config = dict(
    num_hidden_layers=9,
    d_expert=256,
    d_shared_expert=0,
    balance_loss=0.000554,
    balance_bias=True,
    init_std_router=0.0211,
    lr_router=0.00243,
    tie_word_embeddings=False,
    optimizer='muon_variant',
    beta1=0.95,
    max_grad_norm=1.0,
    train_tokens=1289000000,
    max_steps=4918,
)
Below are experts of layer 3 (counted from 0) of a mixture-of-experts language model. Rows are named router (the router's row for the expert), gate (a neuron's input weights, with its number), up (a neuron's input weights, with its number), down (a neuron's output weights, with its number) and show model dimensions 256-383. Each number is 128 + 24 x the weight over its row's rms, rounded and kept within 0 to 255. Numbers have three digits each.
Before each expert's rows: a language model's description of what the expert responds to; "mostly gets" lists some tokens that are sent to it at least half of the time. This comes from a sample of Wikipedia text that the model never trained on.

# expert 9
It responds to: Nouns naming fields, disciplines and domains of life, often after of or Department of: research, education, music, Economics, Journalism, palaeography.
mostly gets: " life", " research", " music", " education", " television", " social"
router:134140096164166128115114091162109165142092104117145142149109126137070112099104151137123099108128098139134130088111125113117112093136123122124144160096122113110151103149117169110106139175165130138102131097162151124103144142103087133152159106169131153114126138062137089100127116177089101124098135098111164136106087154132091124105147109138130117151157063108142159110117100138150135122159
gate0:096129139130119167144091111119103143144123073079176127135132091095132103149059089120075155192121129118155093113109148140123141139105169133129106160121137129153118170140094135118104131150103095077163160109084123132127146141178113136162162159104113081099129106145208137090143153109106132147107132132116119118142147146119148085128101091145132115125123128129124125120158135124174145106119
up0:098120145091110100147153109129099133171105154154146098099119144126132122108102128108078138124116089088160102136124092090165112114105168093139126096097118090129132154164086149116163133136132127083130158094173153122127130134076151155141158135117134140127104120129131117129142118155102124126130146090112126136101106139092109172150094080142125119152116168129122118150113099117146154138147
down0:144120102121128064090200119166115144186122153128124109137114097116147165154083112132095146106115091135108119078106116137146127104121162137111164141108126140136119148135098106114169135132132118083166139148090110119155133121088147109099145100093143091113132133131117132132121120100094122104123123038118172144076131120143177171143113150132131120122092106144130133130098127099107143080136

# expert 4
It responds to: Inner pieces of Latin or Greek-derived scientific words such as species epithets, chemical and medical terms, e.g. ery-th-rose, amy-ot-rophic, Vaccin-ium.
mostly gets: "ensis", " acid", "odon", " nov", " brown", "ium"
router:127128067123104106150148091065156093097131151154195134167148154125102127119162156112157139132121121148115133121084112125124115081140136142090110106106112142148088125125174102148126106154136111115144177157144121108183111143141147112111179138147076114173100148123162085144126144143120136120152133108140139081116126100120090123118157104130121130157129131132081116117137121130138105117141
gate0:135093115084090134108127125129153086132161112152121118116149114145128156117186142112124093115147183112116126169134154121073118141092154146072122105165134128167092142102108114107095113112120131104119152123135128145136161163105161179123146120116112099105120111145124115158113097094108095144123134137106145104148135162114124091151149157151138126127138132153087119143100117143130115153125
up0:097097184149141101169125117137132112153131117120144159129159105130128091136111109171131147157130140082160159132123135112118118129145117117118100128105107136126119090162112119145158171147134132100137137105113132131133106149132129116115109132150156177149172142131114157096170170114080137119140163159146101120124104173118151116090160120114097133079098101086100142125120106144135122162119
down0:122135101159126121144123153113112118119156145165124169149096141111148114104130133108119155122165144113138126158138105139109120169167074148124103114156116102142091132140148092143121165116100085109143134138125136119120109141109131142111100097122136141151125175132134075152107139048147157103140107123127116128110137069126140112117122120140111138117143101145110137100139140093140092114113

# expert 8
It responds to: Head nouns for measures, elections and governance, often in tables or after the or a, such as turnout, rate, election, ordinance.
mostly gets: " election", " $", " Award", " population", " Votes", " %"
router:125139148149140149194117101106134098148117124157137151142124138198145126113121096148118132098105113109123115123111147121102152142079090137109101146127129131123175108148120142068108149137145160094110155150131176132132133099118130163112134094110147126175102117116148115153136094104072137147116121100087139138118154141109125107102103113154149121073124105170161109102080133130093122094143
gate1:120128133142128089110090150077133099094139144120111101127110102086123102079133127131122123120100100155136126097103145102144181118092122078121107163133140096112135093127102162133138178106114138143155133106144099122141134146137061134115161123130138125105128113118145152141135122149095115115096118133081163108079115098163111139074111088137121158122116128140101136148151134129122171084138
up1:155095115160086101148136127105115114187122160125131124159114110142142143143101083175169126119088129117094128137158157155115127084158119112146109152134176169147149139141107135098144159128123095114125122093133096156140129148132124099144143155139118111079124104147158132147190118105132159118068124138108146136130152119155116131131121137091125085128090156085124110145146116164162154114114
down1:090128145085157125146138134081120152087104147128108164145123133090129149130125142103124182150142146126127161132084134177133125135125166118126135120129103132176128150103128166085076125126154102136137117101105131153148114115114129120081110111107120102173157177092119131200130122108135150120122126169145106154120135135087112094122150138140129156071126132129159155131163102083143122116145

# expert 24
It responds to: Colons after infobox field labels and dashes starting list items, plus titled, including, such as Date:, Owner:, See also lists.
mostly gets: ":", "):", " :", ".:", " titled", " including"
router:125150122115178094093115120136126156168115138082104121117124112087130150163122129118103132132111133129136151147092140165158110126112143097120186104173113086123155136146128135140106132106164136133133110098177142153152112118143140122103143144158101167113158111065128120098118153114153133136118172137134091157122141155148150120162160130133099136119122191114175153167138123132095132134107
gate0:128105131125103114165136132153130152163127141095149134177130089140131166161132137137137119131125112116121109137184042119157108129116141139108166088136147209081155151095133145111157102103115146110151134100136098149136123119131146132093090132132133099145108113123141089135175113104132097125163129097097116144083131119160116096182135131104138107151146105130163107133097116120126107132144
up0:130104118101103127098089117119086098104118138142183146130137097153149109131215123158118148112121094126081130110111128109132117097078131100139145091108128133106159123152131130130154133077124133130190097136136183134131099151098111119112130099119098136123139133167150149123139137103167154132137117104107163125133105091131112114101111164101100154154160152155167107123100134139113176100137
down0:140102125151125103155137082093084141099112142144141138160109121173121153155146121126105101089136134139117112084112123105128174136050115138124118133131123127142151082149139139132106171074099160179118141160100095092113060153135136152142130121147147150117119112143087153110081133105116160154124167142152151122116107137143123136133130108102103083103159147127133189073153141114144133135138

# expert 51
It responds to: Table pipes, semicolons and commas that separate cells or list items, including v; t; e navboxes and commas after dates.
mostly gets: ");", ";", "\";", ";;", ".;", "\":"
router:105136126110115121149134179102127143156122115120147113137107120105176172132114120112120128131126142113141127126097134110122151139132097119096103121143167109163079111182129128133126097142104137115188104116121116127132107185152145110089140102110154135086160114171102130164131122113156162200080124115172132146133122138158117148172121106130136108111167111115071131109136119136080140118169
gate0:123129105126109132190133130112139169158157133126126133123093119098106109108146131140149167124143059133117119108096113088152126144138106120127119100095110133128142092150146123147156098128106110146076148096143153109168123125100123148161096114156114127105104130130116140146124086142163168145150116132121172125165109095151089150114138109182132191073156123080090120127093110164121112125133
up0:118137122155114160198137132129100113165142121125157147142109102075101114166119140150125103135120080114098101128084116113119143126119074074105098118115109090145144079133146092131134145109101131155138133113116159138153123114106126122179094136131083093123098107144165107116122112095135142141114130124104175127118116104139124133097130087175126136088083071138115127086177128127107114120108
down0:138115136125161126125128131134172130120103126103117141147150116143093120105142093069189109141163115099140131144116149074088140177117142161162174111165121069130136127108117124165126097073126120138165184108102114071135126110136096120153095127120110159146170168171149143130121099162177130133121098143177144115138147083172140127115113075143112112176114160101094170121135120170168133090083

# expert 15
It responds to: Words that open a subordinate clause or link clauses, often after a comma: which, where, when, if, that, with, by, However.
mostly gets: " which", " where", " when", " because", " but", " However"
router:119136147166163094114129160123114121154123109139090080137164111108162203124119149096089127143123137135129136164157143154109135123139096111153126112116173119157090159143111181114149151164154163132135122128125092139139119114125125092101115093101135118072119158115135145163107150096184150116091123078132137152145125115120132113127154108119138106107169098158113127118140145124125158162131
gate1:147128116165106142163173156118120148081161131154107145130092094144125131147087146127147163090142142117146127153128120149084135116126148109125170128129105143131108113117088127129122154113160084125132121120207115165130146126126101119103134098119116169164133121089118133130127175166050121136139120119060135140111152133127113161121153094128137114128096161135109117122148138153144087150107
up1:108085142088133099140151126197091104133144124130086111126122083087144109093173128116109164121154116183148119133122115123127124116123131158169124124132149122063148100154151118111084175139098133081132130146106131173118119071127150133133098083119117128119096165085124130130111105134111132129111112116157164130135116108145168130168182196136142108149113145178151119147132120128112118117124
down1:155113145103082113119147108159098077149127136154124144141143139101149135094146116107117154139124139145139122082100114075125160133147121126138149148131144101142127076151141152158114128109160125132147118166113123106124110064113098105175102107152103125142105165117132058149131135098138119180130129120123092118149111121171145146132157168117099123125161167186127128139108075160132169100130

# expert 5
It responds to: Month names inside dates, as in 16 June 1990 or in October 1886, plus leading table pipes and dashes in lists.
mostly gets: " January", " July", " October", " December", " September", " June"
router:137157153154106138120122137130161153119184142141118106143082135143076146163156129170111162091106075114131118147164143118142155119131178098172152137139125111113111116109123135148145132125135145149086108159179134114142130113133129176115132090166103141146149098119116111091125151103128132190133138142128153197111154124135094129139148113116150121133156124086097108145160108136115152096093
gate0:114119106147131126143088078094107168122142157083139133143152104174123117148116126112132142140079098134128094146156094121132117113136155108115125107129128142169142137073103132155140120113145163112136128166101153118123125121125129112122100135103163120113141139113129103145120141154078096142119089127110145115173162154107131111092140110112114096130171154119114132102152116135106134152148
up0:098113146109134113143098116172079134093149135090117103149143144105112139095122119113154155140139127142089149111164130145124130118099165110142128115131151130117126135114136095131152162099177175126156101146083148110161124120141191146134165112112134092162154144134098112116091148126116122157118112158073161123109149142090100123088122097134138141132166140157126112150144157149082151116115
down0:112105122120117124149145132139120170168114113167132099110141073123130131107115109125147121100130135121072144142091139096149154154137110128128098135127133148115139112194109095173082152138103180120121154141124136109137105107139167137144126167127152098161128129124101120111130155109106117110101103140119126104177208059117119170099131127098142094118150167097124077154144122145086100130104

# expert 57
It responds to: Inner and final pieces of surnames and place names, often English-style endings: ford, ley, ington, bury, ton, Spaulding, Barnet.
mostly gets: "ford", "ley", "ington", "bury", "worth", "ough"
router:129117100125121197123131094096121099091153028113139146151169110098139122122134116141134135136100097118149136117112150104097128150136147162139142096130152168111154113084116153117127119110143115138093123140143140185119141170137145111122138120140121111111136169157120116145123108110098164136152148109128138104084082124150139127179142179129108128130140144127117115132086128131161159119118
gate0:134158080161121109129153099152123103129125125142141129071115086074139141150108144101156089125146134146118131116165096151089168156102118115113116161129137136084118124141142122124114089122136121128113109167173117130127075120137104134125114106085097144143133140093131149084131103180082131140074156136103137122106149113071124108086154162155175134097138136104112165108123130153141108103145
up0:105112127166129100152088149098136124124145151154105143134149097122182123125144114120119107160117116131101091124132157148071091110144080148157148117119139090170172118110110121151133173179123140150131125100110154153128126128101159121116108110157132125111109128110129101148145130095076074139142119114143101131143144141135141159130109156123128145149109126145155116143127114140108129108089
down0:154156164163104113135085143108119152155105117139136131097138158121087095095117128095153116118091118095110132079146101133122155111119143096086133098092122142093153151107152111158121154148128106101112150121101101157109137132167106090126188140140137148135108157112119130128118140139132115084092140150103154148134101170126098106113154099155171172133127124134188136104137122172111130115156

# expert 3
It responds to: Mostly the words of, a, an and the after nouns or verbs in running prose, as in side of, three times a week, acquired a reputation.
mostly gets: " per", " a", " of", " an", " de", " every"
router:133119167123185147129157173123135138130128141173107116115126159102154114161110080127151143165143117117128127136148129148138122155084132146117079072171131133165089101140095157134105090120088082133159093135109124115138116097138164110151163134112142117127148125123139105110158118064138131161084175120124110150143142104155145174129100136174095116063105138158127103149158130133114100144107
gate1:101135125162112109141127170162128158125113140150118137109098094103125118113137109124135124138155115102155130128102137085168159132136148118124131094129135093103142123161138145130086104154157118140163171101107063139111157138112127109135140091110134128125136123152120119144109113114130083113123153128151137157140176148160172125105145095115124164123144118104102147114170133150170119091116
up1:130157112116132148138143129126113185105100112184107126138110114113098155127109145149064151147130131147120107168104109132147136116087149115127115131134174126130114162107108160130172116143171114099116138119145124064138123159191100125149097147136123140161120122134119107171131169129139175173121182181148121140088141101158131092145116140150168163142105123138161171106146131080161160152120
down1:103142130129096123128168112173120122102150120164138164123138124127069146162139088162134117092139128159120163063118113122161141146103092125153156124099123142119105130153097122137122114125128135134142113116117177113108104144128094131154114209145117147107116118083100156143149133132117165115123097138155114148120138165116125127140137112098098154189154086137195114126139091081169162123126

# expert 6
It responds to: First digit of a number (years, order numbers) and unit or duration words after numbers, such as ft, mm, years, minutes.
mostly gets: " mm", " months", "-year", " minutes", " weeks", " miles"
router:143106112119097130144132107106126152064124118142119125108109124162148138131147131130107151150121137159134120145114081138158138101102161125134122103176121171173197135113182136112156118130072141123150097135138134151130154113100155109140123113195117185164110119125159129132153105107135117153145123153146151128119138133102142127142115189133125125148130160120117171140135127123155102169092
gate0:110109086112134122120110178086125125114112093084143106140142101145154131158144094162105115087132173157121105159147126132105120127144118133140121111121126158097141118159107143128123124150065104125109118112180126143119169145128130145164112133158100124100082129164131099138134111149143153117154086129165120135118118110116120131143143142174159128099089108110080061106100154119171100185126
up0:115121150140150099131155131153059120172183111087115123124167117114153089102167099091158106104105099079144148062095132132096114128094128124148168140135151140098098140102133138114097103079174123170188069132110121096150166095119151116129109106109109150151113152111133158103151132109137104143145117145130130109095126145143106136185146119104152116169151169137121138131124114114156135133090
down0:134088127129124156152107123163137149164113119126148169151148161114101106085128132139113145140148120129125108187106142141106122115152112141080104127132122128118103171096137162113147106134121133127113114109118098116156095089135100155129158116142101163100094124109101101125124151172126178153114147121114113121157147139111154098130109124122162146125155114128106135144092168120159136107113

# expert 58
It responds to: Final generic nouns of proper names of places and institutions, e.g. Street, County, University, River, School, Creek, plus percent signs.
mostly gets: " University", "%", " River", " York", " Stadium", " School"
router:107110122136076154169137054110124155123097086112131155100139120117115100139143141152118134109133147129128130098092160133116116163144156157104174109122142132089137119147121146140099118152099146098135131136131102137158138128112086125157132102098147128114105122124113128124141120131091137135140118138130105117161132121119152130137138141146122163107107103108106109093075120146138097105125
gate0:134115105123096092140124141153142103147138084137144097132124084148110093098138114134157147109061125166140095134117093151145102112170130164117146111112093111129125102092134107070101121128139128116155118148155099131114148127138147164104113149060139112128123099135111170114123117148141132152161147134099135158141134147110114127168095128128095157112124128130148159132193155121135112182148
up0:138154156144137158120132113109135151136105126115118129146131148151129103167154088128111114136133133117109126147102139128119113163090104131118149163092103123129155114148178117125157122154100154161159137114123159131149093165096090117112100114182123122127114130129180116154156126114138148141105104152180132129153135119128117105079127134159153131086093128149124136175093145123116168135089
down0:169122140157159121136128147093133122107118090143100137123161141129146122148099109205091145165114103159087098122092131140143149107113168138147156132105132167136149107129087104118126148184111127156110150113136183104116119118168141076154126118159115114124144131093118124132096156162129136084137171133172115135160131101162119131184095168087134135134127143133118103125127120082116130131116

# expert 63
It responds to: Given names of people, usually in credits, cast lists and sports lineups: John, William, Robert, Chris, Stephen, Becky.
mostly gets: " Chris", " William", " Mike", " David", " John", " Richard"
router:128090126098111132118140146168152155130139149111131144127128082100129128108147146133156105122135163116124115119141146170148142127158110156165167137073104121111135143061142136137115131102107110127114112168112161128125117190116114113109128135101124124144138130167104107080143128171103123058137129125126077119170133121086153161161115139132117134087116130092115110161091125099113145128115
gate0:128100163143098127095112151158136114136143173146120130106159119134126137097116089138082088152135107113113124143136103146151140139121113090096082071178150105157093140111168112121143118127145134127152160103119125133111179154142092096150124150136121088142133135114138151129139148132111106119100114090122061113170143126130108121147165135114129137135138124127124112158120119129128099138138
up0:147134117120167085076114116095141089144113094134107159142153130154110153129124131177144077140173159146140122158162131100141161150116166162162087091130109094128071093111102125094106148126124155111165152112110134126099141092173135141084104167121135051141109092130123138147147171120132128174144131078130093110117098123175118117149127122141129161111163116092147099155116116179109088133151
down0:105110103130097142170151145122136177127096107114135166121116116110131122080138178140130127105162133154143156129100158085108095119139140129139103126180106119152112144130108159148147096145129138159116112112127117127123151117104119097147163095113157142104087108093123132125129137120096106100142138122122123148123158122152145116138148084094141135120124144110173194151143151137119119124088

# expert 14
It responds to: Word pieces inside Italian, Spanish, Slavic or Latin personal and place names, often vowel endings, such as Valer-io, Mat-te-o, Bor-ović, Pompe-ii.
mostly gets: " Rio", " Monte", "yat", "retti", "aro", " Carlos"
router:151096148129119108102120097108104133113153151168104150110162143109131125120124123132096104145114169094100110139149122106120161102140124114088130112099112136143146120116099114123098102098144106120094111157130070107094112156144106084138116156138145127152136149152086140133124136114177110130134143113129153091134108120141141142127108124120140141124147098139128137097139125121152139104126
gate0:125147122103129115104116126154099126142169124111110152132152148157132154135139156146094120157165098149132118125143146135162091149124125099123155120129104155103085131150131099129178115121072090131131091168119113120086128132113154112129153112095140129109144108155158130084132133101107137160127157152156123170160083149129140136117079141149119128158113145103154132121141165133114100097133
up0:112141118132165146159097097150118098120073126178082144176135124142149113106181115146158077111145163152148152144110079109112130177074147122121131141120122109131122148133127095138122152106117175126136115146084121151135132097083111072109154149084083119101126135085165142156116132130113113094136183174112108139139110141120110141139128119139124162102110117117169122150095138127107134112116
down0:146142128180126125121139112124155147157115160124095157151135090128103137159153112139116117147142157145125125136101128102134116115108121088141150157141156160076112137133137093153110137125100114105136159143139139122135122075093153139121117167131131112130117126137132106152131177103146108111137084162121082132108148116138119114111118144114123153107166110105113090119168167137134108167130

# expert 39
It responds to: Inner pieces of foreign words and capitalized words in titles of songs and works: Københavnsvej, Odysseus, Vendée, You, Me, Blame It.
mostly gets: " You", " du", " Your", " Nights", " М", " Bro"
router:113127142101112109118190075126152152159103129153102125155120130105133149132143105141087105153130148145139149132152116145137130132065155122145129122140110086111103170146130143131145157153138119155114098144114113091136121113114115138155152118138144111085119108170099122138102137151141124124165145142122156088119100114139131154121149116132153155138170184196127114144125115134162133109123
gate0:127143123108117137119112141138103119149121114120138141128171131157138173108105099112119195132126134142132132127105112080142122148088129173115172125148153188130104113100149125111124134133141096134115122115156134089084157129114142088123114109158140145082167132157123143133100101133119141125160150116091171152103094144146111117122129108142106117110147143129105122074154172123064088171120
up0:129105176173117162098124109135131120133136171104139156084113110128146120118147164113066072135158137098152116120110116141120124110119171150133137152191134149131116161103159123137138130115165112108135181129113144121139171116123144127118110138128107106124127094134149096068138187103090129169166116129126113138122136114132089115147122137124111141104133132152137139103128157126144110111121
down0:091130125112151156111158094162096155147109078129132148123133159135172152148162099063163127130109118112091102135080122100106107157132092169151123137112149125120140105166118120130132140085139141148134104117158108116132114157119160144151120093152084181149116146138122163119116122115140148157086085152108143059135156144144090101129148138127124128105107084107152129116131103084107120097107

# expert 59
It responds to: Column headers and cell words in sports and election tables, such as Nation, Team, Silver, Release, plus country codes ENG, ITA, USA.
mostly gets: " ITA", " ENG", " JPL", " FRA", " MPC", " Candidate"
router:165132114153090149153089121097124117165137153146083136145099158160066155180125138112138106129141164187133127143143120091115121138116120106100126144148114120130133146108099112142119132134147154085093133144130141124107109113127117165143119126142106121142100134148176143136115170093072114128183136144120093133132159136132106141136148105122110135161138087114157114123118127130118123103093
gate0:136156183147156124117160106176132164170112149154152144151146146100153157147177121114130110133116144128113167089134108178128125117077113171118164127113127116098145129124119153095186099099104150127127129150135135157093140103118123127154106153156113075123119135181141143117137086160118138051129118126102162124125125124162124134067114092136114108119079108147115148110134132105156130133105
up0:136124074139121120134106157132142122125114092156143147098137149119115154151169128081107098115102162127125112137179101129151106097097092136165127146090086132106123174099153119085114107130102144140138106165133179084131134083150126114108135127099172173112113124159114115165139103102120121107120159103134141102139145190150104152142149127156114140141099145133140074143136093149144103148111
down0:113096117131105107114163144136148159137089114151110107135168113119140144087122138129144123110154076132101125171165120137147131131149138162147142125163160124127142142127153190149141130127108103115114131156145124198120141103111126123097136135146151101116136113123111111135167121138139116119170105161085144140138126112144181152128161105164073145162134135147128134115136163121141172129149

# expert 25
It responds to: Prepositions and comparison words before numbers or places, such as over, under, about, than, near, around.
mostly gets: " over", " under", " near", " about", " around", " across"
router:132099176133131101109170147150154147150136110119116118127156166171132135123085126114135148101131135094150135142121137153090112164112138144146141137106175166146106095108123124146143132143120137144112120124111149211114091130153154145146134079131187151105170143123148134160114116136148132145146120086131135121131109113151089156134093090082138095150129118145137112149146131147113128091113
gate0:159145110127112123145120125130140158127157124116105132114135132129104145126148148156140122136115074143115141081147098136152113136119112123136193126144140126094101128089170131123130145167159131127093147126113087129141145099089122155117151154113078110132114164148134157108161170117120126158099149164161136120157095136142182145145123144104149146111131180108112108128203111134092134151136
up0:120116160108135137105172113095120125151136091117098150113109110124171083132153099136175109149121119139117179151123136162106122117140110161128151094142121111152118181165075127125141075135130143078136141125128153125152159132133147115157125124128080105117106138155145112141102104168129129123104106114133138147127170092159116109075130143079108100099149083147160119163067139128164094119166
down0:197105110057097121148146159111141127099124139110134101158138100105134124130135184135132148151135129155142097126165141127130094152125125141134122151155126115126114113112100165100127146168099090145161130128117113143125154156132136114128100150116143178119161091117120113134117120064119115148135169122144160111117155121084092102090113102155134122145097154127136133149150135157146129066128

# expert 36
It responds to: Line breaks ending infobox fields, list items, table rows and headings, such as after Career highlights and awards or a name.
mostly gets: "\n", ")\n", ".\n", ";\n", "\"\n", "===\n\n"
router:140144127154114180156136155137182143127121179073131096152145137133104138164125132143145153075091150108112109127138135107160107156074162114139136143156157135141139097118120103120209117086153130086125173134114142142137152106117128148121116127117133114151136109100107134155155115089148120137110124061130101117142105139156109143099145158098146129133148097101117144181138109156159126113117
gate1:133102126091116144126159133134152146120129116098115136130126146103085138125123144142157144130145133159116093121144117098140133127114155140076129135142161159077176115137125164128164133157115088144169146132133116145125178117095123102104139121123124172189078152100126153127123124156133130153165118092116099121172159156153146130088156170117133157133109117148143145160101124112107126108146
up1:104173124179123129156113129121111125172105150130142146124075110139162139129144085081096140114129118101134130127123122145162147076128136159111138126121129126138068143123118110115075146121124173162093113118141140127130083136144148135118157137117162110109154096107125102138075127109110120143153094163185151113107119122129141134118142152125138114124168137131117154104142145159126130122106
down1:138142184159114088117184122095116113135214149122103109149129104159175142156162123134141140133099091117118125119076155103120117118119122129123152158098109126123158150123106188102110119144154099130154150154102133089108111141113138115111121155159142145162095103096104107128129130110133143139119140115150139172134124133159137170192078112153149122130163137114107127115178146112111129166161

# expert 1
It responds to: Capitalized words and word starts inside titles and proper names, often after "The" or "A", such as Love, Dark, New.
mostly gets: "Love", " Circ", " Dark", " Dream", " Op", " Sum"
router:101111108069137098138157107161101164145106086091098118106154119141092108108192163142154132166193145128115109096105097166129116119132081157127121131082124116175115134148105114135094110116157087157110137125138138109116124160140094154118092119102100144119121142098087148096101141182139140095146157120133139110134126118120169146159135174134100117153144084145082087149134116116098142134124
gate0:142133144104125138129099095141132091143134105131115074188166120101118123152110121107138104155114135144114124100154145103109099158142112152098107161084149157100127089137161141124125124119144145099135167174123174131148117131109148123101127111149114147113153148122149105123131096148089150109132158145109118091114112108109101120131102125161149139141099106136107108142124144121141121179137
up0:121132109152115153105120119093151136129108123112163150194102123114135106092116178155135127101144097124113119126136137128111161150118093104099152139079114147191169101136138104135137119167151135103090134111055118134146102117107117154140157163131123154115108108116151100126130083149158118120133169108122137088149123122144081091129102127126146120147135119122142134163113129163092125145127
down0:091155139103134118114107148113140144160134087131100105122136114130147139154083100128153126141135108119147144126126130134122126079159134131130155111165130124135134127189134122169105141095120118161142128171163092124155146134113088101106115125135136129127084126162142106126148141127115109133153064089113101174143138113126116156128176091096123117125150124185138118157142117137148168150115

# expert 17
It responds to: Opening parentheses before units, acronyms or glosses, e.g. (MRV), (28.8), plus table row-ending pipes, separator rows and ^{ superscripts.
mostly gets: " |\n", " (", "^{", " [", "(", "|---|---|\n"
router:094120106126158152157113155125158108152127093156111127129106124131142138142122129140144111121105154098153126133150146137130128112124151100098121103157084095107122116114123105133191144090145101133160142130101185123150151116121125151092134148101137172093104117123072135142118108122118121144143153124131115154124157096139134127123095136105112156121136205141156141130130144120155129127124
gate0:134098124127155122147120153130109133118091099103118168129142138117109109159140138153117112169126115099123160151147111076126082182115092155159144097151144107135114103138100160118112183091126107140129147081137130076169119106166148135157091088077110137122084130175170115097162121145131111165120130108154174164109149122153139116116118168115137120124090187104129087129125093094093143140124
up0:150138063111140115135144081118114160131118152150116112124151145145102119142141115134097186103106131096126131127164105134095154156149134120083118138142131182134119124123133099138135122140123070126151093112180132133127120143132133173115158132150072145147145130102135129114110123112124108152112079154108144097183127127137129082101123127122108120122136100124139149098174180118145144168134
down0:120110101131110129135097145158134144103130132093105091127112141166179146108125159097092143067131126131128146119135092140182149158096154106103119124097127173157116162118093119114108134133122062119120114117142137159099147098089130173128112129129129128166152110139113112130121112107157145169105097147112149115100134137143132100129139162127094170061148083134095139091157107115123096096107

# expert 26
It responds to: Single letters and short pieces inside rare names, codes, non-English words or math markup, such as N-n-aji, n22X, πεν-τ-άρα.
mostly gets: "=", "/a", " JPL", "N", "An", ".e"
router:129095144132113154158158116128142076167162128148127134149144113123125099174147161126132131127132157132122107137133131082098154153109133085106118097093098163148122130091165120136172133079133149133104128116138134144074139167128120122131127135184106143125164141087155166157130116100162155142138120216156127113128197132101129108182150130111141107083099083134113144102156128134161129154158
gate0:138119123061105128133136133122097158168102107109142110113163086068148119138134136125120059135104097126089131100160089090119094141151108128143103141132146135156133153139118181137091091125151133118134128165104118109131133121142138113084157136081164132104114109123133100125143137175161129138151109120097137081149140149134119139164153189133111143098147147179111123139118132125081184090105
up0:106078151119128142108125158110144165069140134092147143114100134051098127140151104138147149114123114077143111099078120157138135090086149115141103100086130143161145135129130143107097136138116138140091145090122175100102130169126151100170095100154107182165101151124103139134119148081138150182115152057173090115124137121121139119077128115167132112169102144087148163129130128088119146127101
down0:135088143099118105150156134101121121154138108117121143119136099160165125099106096106106159131176130148069142155087150116116138147140081151107127123141143099149140124137144154157126110156108154150127145103102100105145139118105097132132096161125150114109114157096106095081086142123150083130122114107119131124129145133120126105155131100140144165056133125106180145178099107102162118155129

# expert 10
It responds to: Infobox field names and the digits of coordinates, areas or codes, e.g. Region, Location, Rank, classification, sq mi.
mostly gets: "′", "°N", "″N", " Coordinates", " Genus", "/sq"
router:131138119169083143170121137095107100147172091105133142126120135161163124129114130094155111151075150090143114101117132096163121110103098126107087167131136120139128109126169138154151134081165143095141166122181137164073129152103095154152116093093124105114100131140167140128152142157109133207073125142119113105122129128099075127114138130129118150126152126170178093097112124108121120099153
gate1:145123116122149108137142136071128169164119164111135090073133112149121160154097112091094096104146144120167117122153140147106198106121160094149108149135118122135136087091083158165104093146139129106162168109121117106171121109131171142132147110147136170108148160112130114140128140127127105160113132104141113134131113165123115162138161050083145123143134157110109106132116145150120118112117
up1:167100165122110100127137112133130136119139169135124129111118084106105102128149114177135165141134110114138138155102115101149122088109156137112138167151121086106139163134081117141170122158112138121146074142150048099138110129099133128157115110084142117121143071101121103128157146080181101101138152116159161139134076162132142119126137145148119159147101104142106140139155108123121110129082
down1:151124108145123152123111156128125100119181106121083123083108097142115114140115057102108141149119104105126126116149102129133107119126153090103129137093113101121154134100151184093110111112141142130164127133109105161134124116092082109136116102120101115097080133131094113121121126176101119111108098138135169124095107113133088101144130130107189129155157116139129121121097112129121104112115

# expert 46
It responds to: The hyphen starting a new infobox field line after a line break, and digits in infobox values such as years, heights, postal codes.
mostly gets: " •", ");\n\n", "*\n", ";\n\n", ");\n", ";\n"
router:101104121126146098114137087126147118106122114105105120130104080136136144158089093171120119103080103078152106104122110128167088141105186089111094083137136129121103167107169123128123112150135119149173164111142155125158144115127079151150138112125133162070092112092131089120128139109088134085097119159138120095140151121137154139122152146098121174129128111103127164083117138117119141161084
gate1:115085116104095156151128150108128098127123137117152144135089148116133127132069153141178108108185126147131118112145119152100118142149120097130111095120127141106146086077122102159149171090141144133148146184127148137129125148117108147118128175100120164147136081124112122154139165134117113079104120124143146109116114116132092118113074142136096107151123117104107111125111132109094153132091
up1:133106176151138125096082123159096122103139128140118106108137160156172152108141094141132151110182127102119136138154115087099128079114137145139151135139133111110105110152133133098148141094130115126130115165126140153136136126113138127116098086132156171144136140134136148141117102116112126157119143128129124105180131107153101102105151137078103123138149107106157088111158145163108066120164
down1:114150112150118141100148077095079133127113161133149184116134105125147132128112141102083142090119132137145127171143150109145124160163083145148127143057114138085150206131108122100156105145132112181124167131105124121123155146114117181170145152109149120143122160157117142151108149140122118147121129168140127140074108127125148108096108125134205146156107149099131137129138129101118140135131

# expert 40
It responds to: Object pronouns like it, him, them, themselves, and inner fragments of English words after prefixes, e.g. re-im-agined, Imp-un-ity.
mostly gets: " it", " him", " them", " non", " himself", " themselves"
router:140159111159147120112119137177102087063123095103194084142125118089138121103105114176126138127137122116157145111081076158139127143164153158126152131108117134113123180127123165126120123135109102151123126145089189134116135158160166110063114142134112146193128120109178143119108134100101134130135137144125149136128149123129187132134120140113091118127085135106077111112116110105133158103110
gate0:134113135144174133096154170139139146105114143095113125134119147124098152119123149098106113131097130110148117113100099170141188129167144167113141155128133142132127099105130136113159152101153127151131160129125135149135107141137186135121143131105093144121095119152122150114152126121145097128161147126084109160127109087130129103136119138114134101114128150116120121126146131109141095159111
up0:103135159117129165125153174135119131087110114150129105090121145105114126134172151100144116126123113120086153123161124173131109105113152130137106123131164102138132111119091150100089142101132136136125132110132134097098146149138113153117153141074121111077105151085112142150139120144156130114172151146166111127103112100120102134095130190120093126129103132115136144125101151126048138114092
down0:155143137090104119070121134129088110084150144098164146176115114131093150175139137128107136136148164149159179142158112105183141116129124122146155157103162121115106129126086129148199103154144124133108148101078125131139085157110134118140108148153104136098159128148130124111141139100164140117154155185145119065128098099104167108135104151107123162121138106106098072105108140088102125198132